Below are experts of layer 6 (counted from 0) of a mixture-of-experts language model. Rows are named router (the router's row for the expert), gate (a neuron's input weights, with its number), up (a neuron's input weights, with its number) and show model dimensions 0-191. Each number is 500 + 40 x the weight over its row's rms, rounded and kept within 0 to 999. Numbers have three digits each.
After each expert's rows: a language model's description of what the expert responds to; "gets" lists some tokens that make up at least twice as much of what it gets as of all text. This comes from a sample of Wikipedia text that the model never trained on. Tokens count by the router's weight.

# expert 23
router:521468437455517546496524439472470485493449531467508464466480480463434473517452571485465573434450488530508517442481452511466476417464538469574446513494497470430563484542443514468455481482436444470521420567494443493548570518557483474450551486407551495456465452565482499522534571527412466539464459470507446495479511470493501473467518457514519507510538520552574484537479555538568478472509490473502457528538540520536481499529486494449508548466545472553419537507552506539573502457436435445468539435467492512488464499512442572517499523507508513537441454488414475471447470505475482469
gate0:449490414445549519544468491506570468490472520533552488423501412469496509489459526447455462579447459528508552453509492463562501466481538517489437476422463503490551412556533584573476448457444582472519561517492495573499477479584538482504535491454504503460472492495460540519504477532453497472492478462556474470563497513493574494525432445488447522511532490541490495452501450545583527485499472483481529521477534506543484510550508537517480557493494483540550572532546507514442468474543530404520519534546505513454523524463601497427479490411500492532464447469449567508489497477517538530
up0:590511512464481531515541487498468463510555454471439501557480570562462450498523504510550572509487565502465462535453479556471491542484524483502520552556485517475438575455388432474507587478495522555515411496500508466491547531476472437465517478566465544498499438543509456495532541463510443513537531473451472522479577457526452458473532535497544481465443515492524501548472559449411510500527532533507453486504495475466517510464468450500456547468572553520469472453453495503586545502460520533460484499449437470500501502496422536533500533608440505491444565465561441486540507530477449492
gate1:457458425512520570540440479446475493498512503510506470546459496575447488506428495482466517591583476545560508499474462459424498535450533515516517537506503549509518504523559499510432516516439449517540531535514462521537498502512575537481504474469467516544541431482484516497489480519449478487486424519543532435508528508470485422514480493473430488436498506520511552478538522515572561497536474553461496507582472527532532487601455427479478489462473495578537600473433550553615458522486471518531474486469513521471481451495511534443504511481516515480393436429489446478497446472527444529
up1:451446437465494584520415483507531531536487487527492510564474510567451547447422547461493523541519480580568480473505488451439539552401516563434503559493508512462518482508553491522421511556436470497510521527535493514506519489492505569488493533498465477516544442471519537508449498487456488467477441526477512483533550558480433364520505538449482461455524476547560577482473534475580597553501484540449464475557495537516521518558529446469509515516502514527544555481436482499561428580481488515547513477534548467508471461493476495454539540511506530494422474511542485510470474450531476494
What it handles: Capital letters in acronyms. Single capital letters and short pieces inside acronyms and codes, such as BioGPS, COI, URU, BNCI, ARCA.
gets: "I", "D", "A", "C", "L", "S"

# expert 29
router:543502462452557555524514463472479461477517496466500482463457480513491441505501493460464500433451438537493526515391482507449454483471539457531468475559488479430560469531505549473475505486467441493528458562480476488535528538576524493468576484458524530511484465522480528510494549530440472507462494401533472487526487471464531446446455487556567568503519570537531465504528539563553491433553471484521459490540525458495535530567452493469495527452494456538434524553500568523520535429468449458466492402430446539511434454486424544450392551515495485532497462483486493481459480534489503407
gate1:518603487479511496564491482483499542500552470516414542483487417458494488520535527519518408540497475444520525479531492531548484477546480512467506426506549490447449468476484441491513503388510502555580493452472509502496457529552508472470577492475549543487489482490463484521490441501433466474517478542453520515465482497453506522621453534423503433476482473534581510420475587578432528499446506468507569467542596445468501417507465502529510528462508561521499445500515475509478463485539522546516502448492497453507520476496467541500522472530415442468474461504521538460498440489433511557
up1:539466513482418449525542459478531452515510498427494483460552552527503467489570501472454499518575490488485491516546511511474557477489476528473492512577541546499474561430506452487505449509504548567504511473489514557451537531505496494527567501490515503598502471511471454519503553479518484480545483546478626522459487463437452470537568515436506446476423524487509483507443534552503553508433434626465486462499556493490429383506566525491480477440479559528460493464529451545490452529555452561553483460465543491481482492497506476526497473555455492467455542470448541488529466434460511446
gate2:424516509487474498488471530469442496514521482472491479572582526472533550438503571479444519572473491422491502519493483482544524491486489448453456497516494499480416459440521525479563477413486508547471537530470508558464518506509484484548486519495509561444545480519498477505483523602505474467552542487434520478529500478535509519512565444452584460500508486555447598408476526487519512554549474509465464473473465509450533373530526535526451466425454534540529534504469543549547446458494573471477520527585444461500500523438490454502510483540455459491527476487532488473591470546493569548
up2:476502480520513560537526514442521535524515598476499468567459428496455484475464474472521436555466493481473507508529526542498463506509499525474478464445484454457536433462550485497524538526538508456539481533518495450518446537530466491441565485535531570406510484484501546471554465498563460479471518479522470506475515440454516524407433514518505531483510543525536454479459501529509560478520463451486490541492575433570541482498474440474505593557530530490526506449517555449443530507586456455574537483534479494543544570554507520398441486454493523529432468502506426497371515487458487516
What it handles: Name-ending word pieces. Final lowercase pieces of foreign personal and place names, such as o, en, ao, ana, as in Nieuweboer or Santana.
gets: "a", "o", "en", "i", "e", "er"

# expert 26
router:501526482476515520494522465469504434475495532455513477427525507505455439526462600472487567499479493516460535492409511545473486436498579476548461483515413473462531493536448516468459496454471505454535470555464469487507543517583533464468564479475535497469446481548494466562556553520441447520472491487525492437531519449490528447450455434500541558477533499546535488523484508558533497502554503479518492540533611506523508530483473520461460518430542474580478538495507510563579527441422500469475505500421463562471461480478421552416461482501500527541463473468428463501459471559423449497
gate1:511499475499446529515496516406521451548490478430490507552461514527501484445542450473453490529503517480484528393496494555494442501533485438492490494450432511541498483544550586560495523463533542476473459477540540503440514438499473444531481494439476554458504559472505510442435457544495498449541553474523510481532456481577495523521450576472569614497501489516456477478446472583506444493545520508513523548536538465519468573551487450537496534505472551447497474562449530487482526374467547458488534469472441480491527531391517528465505570539517478512473504475443548533535556512531506520
up1:500520462472496550486534478508518513497531544548503512511458557502516425419526505462510481551430520524512478489480542555461471474510444530486428409526523438452518475504540538505513564500509554501513518566544514461477435538454516481457473462499438566428500559450520553530512462491496487472535472469558538489526539531440530468492473555550508498518408468543481450476390481485462513474508464514509428450548474457530465509457521474509533537512520519506496565426437631471519463448474458524454532567495460494504519544486436564437522542495464512479442508365484487522489493518505578511
gate2:492487413497457518468596468505422395565455472454473516512514491501431499557497490441474451508507491475500515492434494510508484529481518508472530449495474448430564427576475513472475507483453528533517473503464469501496516499560494457466509565502493523521481491480519458518493511580479483623464497363560477448485478458469445549433430506541477519461509518578495451563510515573482485428507559469468477487523487490480475514533482489521472517486532472511448472580558507514508501428500430393529544491473444459497478540510510510572504498466540506555532437458492534510518469549509434479
up2:478462486522437481441550401605458452564452503501441544513538547500441456564491481460507440466522538480524508509430536486492497528510499537431529482474489456491546452548486448501463496492502535518470530495441501505494484495510470484460493597553510454506532495456512488514534439482499485611510485369541536405466492498473439533438481481519451486513480490509516489531442500581417500457475536457470509514480500519474499500495532517524529478542503499522462474552532452573466479471506428418522460523423505413544507550558507466572547483493564486536484461448459533542512505568479452518
What it handles: Line-initial The and dashes. The at the start of titles or sentences, list-item dashes after line breaks, and table pipes, mostly in film and music articles.
gets: "-", " The", "|", " the", "The", "="

# expert 24
router:540523478467537517498536444498455431487480520479487515496476472421493499553426532495518537492447489526500550498430472511436473437448532462517497462477442448461525508496471517441503528504473493492521502526484505455567557543541512396483523493447540548498470467517452464494544518484431421572466482478508479481521445482487521449494416457575536528436528575493525474540517524538553513514601508520526456529533519462504477473512474525452452550473545491513424538521545565526579519465433456422442545482441447531447475505464488551460462506458469485523503487407478475438514478600502414489
gate0:454548511460581541488414482497467468553520416491563501525525547504519473490520518464484514534490511455460518473552532533485520493450489571517533459409492383449521407518533482461541550479469467465559503522364498587530477421508483547510487503479468503471396486533543470553518499482452542474471485451477500501503443451481500571465513493550608569559485467526505516519535508506507535493479514514577427472520517518520486442521490509507499543454590535491493468469484482516479567523462515431481508510519491534489509569476501444484507501557492520468490548562466498585472568477495466493
up0:470454496508432465559580597442496554492473504457452445437519442498443504490487477505470490485524460528512510485462472502481488569533562470514489519607535560487490529537419521553437524487497485579470435495531508397515548562544524452483588521478552484501541485508489457456465514489473426584514518529522539492473529457506464427457463451452478516519530490502529472501475473536494437458575458438446585494448505483516533544503470464536522502519445520555519478488499527445520440463548456514515468478525511498530506422535539523467490531550534493521454465530569506504541400527491561447
gate1:532542490553486475544537490473494450419516480555478575570485484509468516489441483495518529436465468520461450533442542485527523461569495515506464508495412501472520525495437487463501482521499501490474496488552540518555544517499539477531501475441519482522568487375545499445490512446477499568479550508490445441470456512484499497510446503452512490577542472484381504502527444494478573542552484556535518490529547481457494536508497556511500524540540522479490447620520492428503452486455429496385506457442486527449485598499529515504465472456439400491465496497516523451551539462516475540
up1:548482503461470513435502485541544515490590549525499454500464490523477480570546486505481478549549451437494553485457467570521492557484499516543492533493531507542493460476600554578527517490504506552559526520539461514459396536491447466491493477539452489505492503518528436505516489548559553439486521501558443452461552550495484553573504453482466493527496502510481447470468543490513524501495644475493529512513509596496461525542547494522559517481590552496525571518491491566383503462504498523552489522423501478550502591522505502497525494542503628476485464515499535508454478487526507476
What it handles: Copula and be-verbs. Forms of be after a subject, such as is, was, were, been, became, often it is, plus an and due.
gets: " was", " is", " a", " were", " are", " be"

# expert 27
router:502480447498539585521527482439488444479494508479469489495481501508475480504470545489439528456447452547454555493449449511490454488499548481527544450518447468443557448526445581493515491435479457489549436526513479437541532538560536470475521464496493522474480487499524509514510571529485457555484515485505448462526486479495509437418495474522565575500524518534524486563556531525522480452543522477506454531524547448562526536563448493440491590387523465565423527494514545501529553441455491461455569457456434524445491470492430571437435551505482516533507506464510481462537438587483496455
gate0:505539484516507494504471557460555562451507530511425440513490510444485497473476540442398497466508465549564493568499453495465391505482577518524485465530454455487509489529450496489513486487441477499531527514491431501551522500547495546448542513463440534520521557466399547443492492512442521496485443412488497551546518525563457496492463489515521489466465514609563496468516493532512537429512512429613481519464542484512533488468544496550531519546505469523415496555568533586521480454464458536480530387518502492512500442491455504489408530498455497522488528503459508509469459497467556507
up0:502506517491482471513454585445599546525510480519387496574507481541509511459531550445441494446491454518540435531485510516533394509528541537466493440508513522499512523536469482515546509454464503546519506451560481514498476487512447546489537517481454489478541545462402594463425446487505555513562507468438521531570507528549456450496465504463520475511494485549515562455494491478453576474487455431558516481461505452481541564451517508613556513507487485522474448555507512526473498437500477528471554474557494432539550477482490499475485544549478444488486563477517563549541491476432559523
gate1:503501483483498525486469562470484522520515489532493398512536475504523509506526501535453498487487514519418476499454534517489473504517511491450492451528514464519435495504519542531560545532521549491478512519513502497458571507497471508390445531497559463422536523477441518513529494458487479453492527440534523518560624519473480454546504536514485476543409461547523514453500464496475535532564532545456570521528491460542544554454481367497513520419469549515439526424514515478468567557494462566433526516552451502527510499460424448483434574486488531506574511462494545508597547489445557473
up1:443481496497459515564486579481441467542528444522445422462428518476563499580613505484483494456573572548473522484403487472537511527500417563516533454486468452562482474580532488530447486494510511519537501493457526552434516417513525517426505564498602474497494513482461472547563501529470525485483513486472493452556472448515550547499513507499487507504503432499492520449535476477465417504505515530515544394521516479482487531527528395468507491459491533500496520452524491493461548547487515497500462559548512517479532578532435477483474519525426553482533496460503486509581528552469536475
What it handles: Mid-name letter pieces. Short letter pieces inside foreign names and words, especially after K, M or V, such as ri in Kriegs, en in Rasmussen, plus decimal points.
gets: ".", "z", "i", "is", "e", "n"

# expert 12
router:554503485476524548503574459449450466494491563437530487455476457495455429559439555497439545491485490516463542514469396508445471451476549484560471451532519444464542479532447529416493475474453431452534481565437494455580515519573590448479553442473508504522464480539489508532542538497486487540470464436542467503561438497481534486479461449516509529480521518504533470534542595524534495488537540471552458572504534460543482475500481521477483551433499435538458512509537537523512532470487441431464511486463495564469497499500422553475452540514498531539441437451491465448494440497492467445
gate1:505556445413553504520475490427464450424514503477464476483489540484478506504490541454514515435466460533497554465439474534463480443486540483481475481528460519451553432470465582503455505421475477426566443574481415500483545527578493456473509525458537547468469420543462504525493550544459429501474524462533488505467493484482472418442485459533534514480514516555524455549546486543550518471535494476566479510557553471560514522585480513493476538458543443545479539522546518561534505450492487501519513409448446523530441513498474554479460542483473504538514491485385476481457504538439468463
up1:539433524491439507496507445566521489536523558562527550491509487448518535490470470492444433524512464518543476496447508441481494493462434518529506574489529432430543483529451426458472385462517518525459520439496549505519516499500455478482479443540512518509461499525489472451507448442455477577487464456447506452507490507518528499488520571541467594493527467516490529484551498548483456531481472493544494541516496521467426438475537523474531503472478505514438442519526440572368451486494558489577541605508485479581563548547506436499479475467519475469465506542495548566483481505483483583
gate2:563519470453498478504493486529486478547459503506417503483543495422562495476489499513552489488524444496592595517528439440466429533535580545446500530457535407486524456490528480548501456512504455535490448582496507472602475576490475408476520507504506509467500511504484477446479593536453374528497474466573509537538467451478513527468554452538536527490503523486474462449441509585509463515514441442509478542477495502498595516525472478498470489488427518544470484521473560510490462441493520454483534501489476432499497482491512496478507554438582483526560546479507447491501515540477507428
up2:469474493539530509538449460476499498446509505474538449527455532573430530531472521443454549471438518529454465459492545560504582481465493465541501501536486564560490537517473529503494550468488505454519532475479465509428508507521514586489467480488489508505478482513502516497558431488550633403480487521448483409452560527521534486535433531424441483472494482508549488537571461384502494495454578514504534439511535475529426455472523486504535510512587486491516530456518446456514540555480474581555436514517521569512500469473469512480457502545428537465461494523496490497522515476496570579
What it handles: Sentence-initial words, commas. First token of a new sentence or section, such as He, The, According, While, or an opening name piece, plus clause commas.
gets: ",", "-", " He", " The", " he", "The"

# expert 6
router:506563497505524554561555499444489434469511509456528489475496462483503443535441589473482527489414433529458502485466427523450455445421537472591505465529476478450517401515483497447445483476478439490565473549467458466497545527565544472470533478443498533485499495567475516536551541535404436572465462478511494491500467469491561483453486475529534527446514588530548455513518510549529454467570523480517451539539534491538463479504477518465455518461517457553462558489485513507558550440484456489436560472450481541475461473500462524456470512477486512549522477479454431470482490566419462483
gate5:491538494471520486477521499527511421507448523451410483460450501489482485536459431448439459477536450515501502586503560498481480509571482507504518571476463500499547488494472489531490486496498454451453482496407406508539442515456576502506526534444463517486406499571469534529499491513480565464448500471492523373479415485523508520549590531470469528473533575519462450552416504618458500459429535488521507501493535485527527472507441476560505488462508510453506539472528478539495493595468514543532492428482467526531521506528465583546534499424533523469484537511471500503481468457545516485
up5:483535546528453442512568539549553471492485532450481492455443537482480498528453475535529511510483448485469516514493459493524507552539503513557497556525539525514473496527492471520471411529562450502494544517494496437497480525458536475474468493434542447513417451562535473495545512516477521541522529494495614469456423483542521542553537503422462525489517562504450526454442501538475427517432563481455547484469523594476471408487484478509502412480506515480488523451447528493527469558565453539497537472497531491568535456496476484493548442407583456454536618514464508471531438488471530531
gate6:478564510517495486540555513395492485479484494585472497497437481508544432520464561373417496443503469494497491586512508426497453482536483472483538585539539527485486555484499514415462479465476478535532529481538444552531521493541463428538479545514567517491539455530497473454469533472529496552489567470403440482405481482498503482520514507495452480541456542452498440504556492532413492481527574510537503505504538486486482493493485484597480509491490363520491517505562460508463535504491471523430483532471471471445496589518487490521542505476422469510504470504498499526438518521533474527
up6:431488499516492517525511543506524506501499544598486466466465404436533449490581587396476585425560475512450493494494545448499420464454438483499482518501545530515485541484523465374493450480466478494580511474537519495410456454496493507542481464551537491506516560524510512517503510514525546381494564488467454468477569484501484529453531592481525512530496429500503497467506499464434479495490565499474490528509541513482528491493516484522490517477429439512508517506530443456436483498539500539485520509499487480494498556468519509410484520485493516459483474568474552389423498490510451534
What it handles: Determiners after prepositions. Articles and possessive determiners in running prose, usually after of, in, to, such as the, a, his, their, its.
gets: " the", " a", " his", "'s", " The", " their"

# expert 18
router:545523480487509565513526479477479454434457528473516478478458480408453439515454567446478489523485453516484520493427465525440482434420511506522474494497423464436525447505492526426447502464427458509544487542436493452501477497526538468468543456498519529539414479537446492566552552534443466543465473457569486458491511461487470464446443466534507517458555574514587449538495531552521500479513543450536427609513522489514524509533498501410465555451530472545422507482552504506544504459469476486483495433467466553483474484452486561438476514468498535521466457471488463449476450523475441480
gate0:440597448475500506532524495578502528501454519578488454549563510495487465502527487518503470504421487458423520495535532468556457546505552468502506547508528500498498445481525565536538539508500542516547495570488505541492499554535490507466483519516498455474524478532523587458511487512503472438397513483481493465432539497599476440493465486521493399567461551521443511513514490567608518553481433492541517523524484454528561534537527497481505450539557465451575535435468547506509506561537495521503546437443461497544511508567472497581502473458517454432508454478476460563473489553514525576
up0:529486510563477474551465550471470475537456442502533474496483516498536507537490508449537432515487475514507516464558503513468554557540470591505518584503524560502464559508461426511511504480419482544467500497464531506520488502487431511491463446546429462519483435526517438449478529458497513537461558473493475389483456456469550575541510524513516504577476517461466461568516512488471542588445517545534533506439493603412476516473506539487515438521543459535463489525531496491406544574504409496506485504479512567454556526447532484510561472491595505486507542495456474531541549492566491466
gate1:565548535526488527493608444537549573486405537547485497464434525456447539566546436535502481529487489521505502498493451472493561526475515550469454501459439455508513557486525526505457517553532523507496475409465529563538470484491509521532472513558490500593545461478506507538483529507479478503502411467536487493498449527523500493471466528553440490472534593481525508532475480534502483498428491422522506445498466522491488575488498546465541586497540482504328453490520490555441503489532448496535475566511536428514515532504510463466502523425483532473445480487509521534462475533552559556
up1:512504525473529508565468500469507525523507471549527468509481447469436521543475533439486458502519383533520526481520425462460490517529504552471452501435424477476470546496500487456447469476485475515461431450454448434482488496515592569476528503550485435481437484552525444450510522622457498515486501424521437473536451506544507437422465456503505502464535455494499435529492523528511466440465536446470455525492482542465506471513499532460498534490549461450451500417529433395492536506509451556502427504531501521545444473518505528451475499475521517503540536449539512536469499488438608448
What it handles: Quantifiers and table cells. Quantifier adjectives after prepositions, such as all, any, other, same, both, plus pipe separators and blank cells inside sports tables.
gets: " |", " the", " all", " a", " any", " other"

# expert 31
router:556508474470563491548496462454472470443431576487496464498468487494462457521459577480488532465448487474497558427476468498437486498463594438553510523489460473417506498512461543468494516492487424448547467571467475497530507561553564474449549496491518542484447468547467463477543540520436429540432468496517511439493508460497527461425478455563506479447505539525566507529547555511546491503538529477548473492560559497547510490569449503497493546430578475522499575479565534563556517472438474487471491524445484563471467469505432559432458524523489524512475452438487437484513467509482461477
gate1:427530498492446520497448500411492516461501469506481510574478543508537479479512545414582457508435488555535542464425499571532492528467577463518510422477533496492508469498550515526473554517493437507543480460558513525561539563498510489475534521503515533517508448524494505518484529608545468588497511536492486537549437524521462449581468504554485474470456515519476502575497459485533563456572501474436446471548402503548415483583513510542458508479527512515466513458485537455545526505553535491484537476480516486519472448478509525432461442507434455530510521458517508485597493577553454501
up1:548487470451529564514551463578496517497470468511509505423501450468452545485535501547455549458529481510441501498540507437458478446481416544445468507486439465496508529552468504453500436475491542474513473512412482445444486432545467563537480479468494484479476511473487522523474515409417561431451484465506464470452524478476522512400503542461543550526556483536531470427504555531521491483461508510553482528512581469491588524477450444456509530465477482476514507531520492544472482445464495498514453472512486523465492583563415515577502591477525514473489474517459515469417501411421510500
gate2:538482482503487468549458513552492511484499491528488495480484367551422440517479500520394471494534486495487463530490413474458417526523472500518524497521509516504536512507583523505539502420506400538508524506465542439555467542478488426507497451494533506529531456547490551498565442483526500463482436477525480517429577468535507504471451500548491518430487485524452491485494488505541472508510462518454481514512497502506502451511488452425459478497420513512546564410465531557399475451537439557412479436544478463528541496487547451461448567468491487549503549436473442475512530498516467573
up2:553478472448545419524520601486480503505422529490494470479480491521507510527475512479453522434492461445502542527498543451497532544539499527533553518491497615529534541504466440561480534506411482477462496496426530466536469514449533540576514428497434520446498502452503549456492466480509491532388502556497469469526496585561490462464534507381441514513473392501462487552484508421467491475484548519577487507514560477458564457455452485529565474454457502487512483535460494578485478478496497501510469511566488525496516516492517486469502487443481533548447490496529570530537538528508568436
What it handles: List bullets at line start. Hyphen bullets and table pipes at the start of a line in infobox or spec lists, such as "- Propulsion:", "- ISBN:", and labels Website, Spouse.
gets: "-", "|", " was", "===", "–", " is"

# expert 62
router:554554475477532519556549470459466527469494526466496521469522466536458443527462563477433515492466464564442509492460445532468482459462550448502501426504457476419528480554489533476460492450480469461564452538436445505520527516518553486487554447463479512527437456512456489528516587538441441539441457492521495454516477460462505463436459423531522522509502542537547489519549537534585441424564508464543415507510576525507545496499417495458442527481555469535500503513519514528554554468440478517517549433456489530466441514475417541478471559518496483549442455475439482444533461508502532490
gate9:536525504527519435543518473516551469493497480541473499490536514520557540569505449518449572514482459500548517497539581483500532495495524565462491522443448510514503403483524478505513424444557559468467514441541477494485403545497523443457520622554546477482449494567504459428467513442536538428427524463545513538458531482468465515540496484478458488546468472533440517521470471394518417471445492499469556534482499525509486442460517490560452486496588505508539534469494542582482502515500573540514486515534494505463486472527503516483523604549482498568521521458500469590522513471533545520
up9:512494502555547470500475539507557516513494518571523497510561587550526571523505501506517464535463494475491498502573552583507511442475561617484496483499478522491458437513546497540489566493568496523474492500478470545425460460490494529527526572515467487471508439504479480547452520442511476426439469503483519613517545540496461528526504413528474503504460515492502540456497526472509514478503447468561537537506469524518552499504544434524451497483503518458513541466437596579497542479475636464517465556513534490443575437523492487514550534624518501528491495501483488567442516489512462530
gate10:546526411451541544477561491477489440496484513462496482482479565443493459560486576449466483476438478489539555486464468492450444479459573523569532509530505480451550482536487493433477513439435480448548424539454480481517538542566563458473537507510559497468456437554499439478581534541463432519509470466527505448508512488506548467504506493531571533498535521576550474526506540535490472513572520473545480529527525497521482519548470518481512558420516483519429555494556562524505523470497452426439462463486402584463492450497470592451442516458464517496524491442501485527500494552499482471
up10:468503437498529453511574424535485549516558516428532526440554481543513457480454489551462518556451455460486460510488559493505504508489595471519525480508471441502428466478508482532479478494587508518502461528488557578485547532502486499500506453459563373503486522475530503507520494523578491492514482438465506493506571531532409499512465548521532560593511475492519515470506536450535465503507409497494485438510533515506478458500515360479484536469433530521525489431492497437548474508513509533497420527540436498476508456502512540586507458455488448569523499447497456534522513478462471584
What it handles: Coordinators and periods. The conjunction and between listed names or items, plus or, ampersand, but, and sentence-final periods.
gets: " and", ".", " or", " &", ")", " /"

# expert 22
router:507542491501504536546553443442471451465502537462490472472466516457440443543449546466513550505454438544463513497458453521443423480438530486548524464519478422476537438564476505504453532425442452473561484554444426426533499512550522450468592447451515518507431428510456467500543524537480462582447426474542476500510541443479488444459465478530484513438538557573572454522519564523572470467521509461530474536511559490541491517496491450453427518492511497527446548486542519540517495449448469455479501463479512504470471498504459536472439521449478553545478500485468500452493459537440508484
gate0:511496467448532518506517464480512512493544428461542470478460486439465499548541528503549588502489562513436561433554461511466525495450479556504477523432489488504546563573498474469456457433450509525562521525570441459475495590527518527565545388552386463524465512520499441482525538528483490490482497527428451490488511479551453503540496499449501582450500462523544496502506561506493490500476522514486507613511542471567552526557479428514473568482607545527496518524521477491464507486504478510435491552484498513476544498446545526514466538467513519535590527521453476429477492519458488532
up0:502463466500526479504545408453529520515532433500526490524437555457464510533519569545567578489483515528436530452519477523456470510487474510461538464483462460514520562576532495488488536491459512518523491516572410456471443609446501515541518400526392445521501464461522465482506490515511498532489481526402436529487526463541433461508440491481464571463494463566584477485506614489476467493491461531450507606512465483575505490507515452530484526523557511494471495583486483466476506485519504453473482537479510426483519485482555491573461477454512530551559541516493474508481508491451518535
gate1:491493449418571476507363491466502514479576490527500426480506442472545495522513534508527515525513569442355571520447468573488528506454483509450472454478498463489481521589471477526583464481517501468524499504471445488530514548511527533538507518510541531515511478565486514501509485522485471532480363498488423513584511501473475538452529464503516494414520530517554544484483499509510492481482588430549521456484480453543509449532530465518479551551518503515486465450498542572553539473454510520481508558532501516525490456495567487504550468499483493564539506516504501414478487410445463503
up1:532442491466466491444576550475456458507438553465462551519448503519444510398480496523469434461541533545565448504522533480523473488551522453510547506539506548502538524483534526505465608466532451541448493507488523511510534465479474491527489463488498460487491538462479528525490504498499500448517555516497590501409533511494496462491431454510490549541424499485494507551502511546489513487496403549436486556551498470484486549483468483451500459480455478457609492514500486443466498483540484452512519463462455466493470529551416494582404531503523498472472499429498547653549540518559527481
What it handles: Determiners and adjectives. Articles and pre-noun adjectives, especially ordinals and size words after the or his: first, new, main, original, largest, previous.
gets: " first", " the", " new", " a", " second", " The"

# expert 5
router:532547464510498550556544491407457476448480518497478517462477479492443475538454558493458544485466486487490522497467418522456421452436566419525495441523444490426550468489450540493411544499490462491533502516462476475535547486559555479501551463461547530556483471541464487561544527543448442561431405491519489466496489466501557464416452448553507492435504565509547447547578524508527525485572472478504441534547490470508494471524447508462464519435539463537485560526513550513541514471470459496450581451480459535445499467469459532449499519524485488509425470489471489431503491553491499479
gate0:461448483478527535478523481499469438543509516497446516461488507484494399577553530477518497487542505511539508536498489458549479420436508597502451537517421528403494496485551449484516486492491490495502464529430477524535440497542489538463483474488444520532450442487546495558523540510520426458386490501502530495462461497468511538525562515512503516487468505498518500525544523566498519485506495450511465595559502492500489550605519476418503497425490444478580523470555494514489514428497452451542512519472509477443467600573494525541496494459499495473485476521420452432515464517546380463
up0:538487524480514461460511491504475550505479487499547475546586500538472595464426512499464494454447470481466466506508511507466454553618511406551579425506548468535526448493460521469527547495502425477535478462495478429561572521486531434495539559485504496476516577554521477445464520529511515583583523437493493495567508517540431436433496436542526434530531546528494485518499465452513481512513513518509538470521499474441543485457479533567449518503537456496450482559530526503522545514466528490403485465534459569518502428493473517519489485522482489533524475457555480546451525500448600480
gate1:445472444457517550503495461451509458533485513441518418525526491490445433439570494516502453504452483499484508456428533577449437423407531455515497521512530474475562447512496538501592559453454457445547457524532467531545447475475459556491609466420483498488495487557514494549431483482455500523512487415483432537513552563500453491497502522534520504494496460558507498541463481582529548452561447515508462523503505459534518468571471478511542534459448426518509512517489553500540531484495538430505443500441484524521403460575452543465545511523486487514448506480495490518463517529518523493
up1:502513537550457485571451526465530481532459525514487507570491529519466504486535427530521444536490535469536453502452523574454479459459465444480500513472509515574484501447485509555583593530476538519465510496554512559503405435425448538543538478467523532550550508484464545563457427427507560498527489515450489536527535549510478531499511577512443444483402481458474485507455434520497547505557417563501490501462441464495520445514534495498469464513434458476519511509477546467478470533524570474523453511511534451477520495546487473521576456492446495491481490519552557565530485507575584566
What it handles: Determiners and auxiliaries. Articles, possessives and auxiliary verbs after a subject or "and", such as a, the, his, its, has, have, been.
gets: " a", " the", " have", "'s", " has", " his"

# expert 0
router:535494449469525564493559453497487473464469504473511438486470498439484478538449528480485509444534506552518583475464444500431494452490561508541463464550443475513528490502427500433505518475466444478525463502444513458599542557553537501477521474474492526512453486511465470543586524475441478528483471483562545465558469454474530481473472454510524511468549553512522508534526527561550483469541546510514478544531534457520503498515447485442451579440494479564463549486545560547556517426451493435465537489463456583413439467493468537427435558464508510517451484421460457453487456548470467447
gate1:477496462537547479477507506470486480508504428407506457485460465509503516435500518444548606454492503560422581433523415487506536433474554465446519483469491449452481510523499497514428411478510490468499485527511475527469510608474537530492501442493451482499497536501561543548517516590548488453507544496490478496482520447558497477549582487531534460450525472490582441586575560471525532509491545481511491478500513508483465487542514368434505508508481517549516565432502549491543493468512529536428459448497496478459497509417467545495487516469475484532509568517550492523510497514541459455
up1:488503474535562465511484502488505480555498469422554509490521461480476497485477548467539532436463535530408597435519502482524541460480559472454513490477495472498446490510498492517455440518494507482501499554507480488474513622485462541431499453471448451484467472489580539471493525570517493468509584511509494463492504485569527487600528417551544472400469536487558445523528545433563548556525577507499505492500497509484438502529594473427497491497488503542520547402519539475513436515485501483461472421537495490466491516432510564536454519474480522544503585530514549513517482525522453428
gate2:496500475496515548494481453482465467431458502561511551483473487493457462541500508471483434502509507491526543518516449573417514465504473520593448499489440522530504502460478535475495501477511513532483521540503468511594518621474496481483632460503497514520514479530543526526508473516455478563486428542487504459573470516521500477516428433477454480410503523460508508496483460455507424500511611417522476530486519473552476468460495480490451582538524485476477536584561466537596500511422527436471496489484489505413472550473515541465477536598452570500511471489515501485455479435454493495
up2:489506506540483568493467485498523517394450485555533520429417524475442463561494487462507396521514488474529526541486433558443529494530462530522496531537450500515489542490503511480465480502489546522461531496535499570541520537491478468475621490528510529524538485484531516483519448474472500518491476546488508402574455538543520478513436465424444452434467539435496495478442441498484456517522564439475522535488499471553481452440475467543505558557515465469511507599592445490557464532511515488415504496552529512425474572529499510500450492546463572478513549469546512513466474432450506489
What it handles: Article structure markers. Line-start tokens in infobox and list layouts, such as bullet dashes, Single, Born, Died, Succeeded, See also, and breaks after titles.
gets: "-", " the", "=", " was", "The", "|"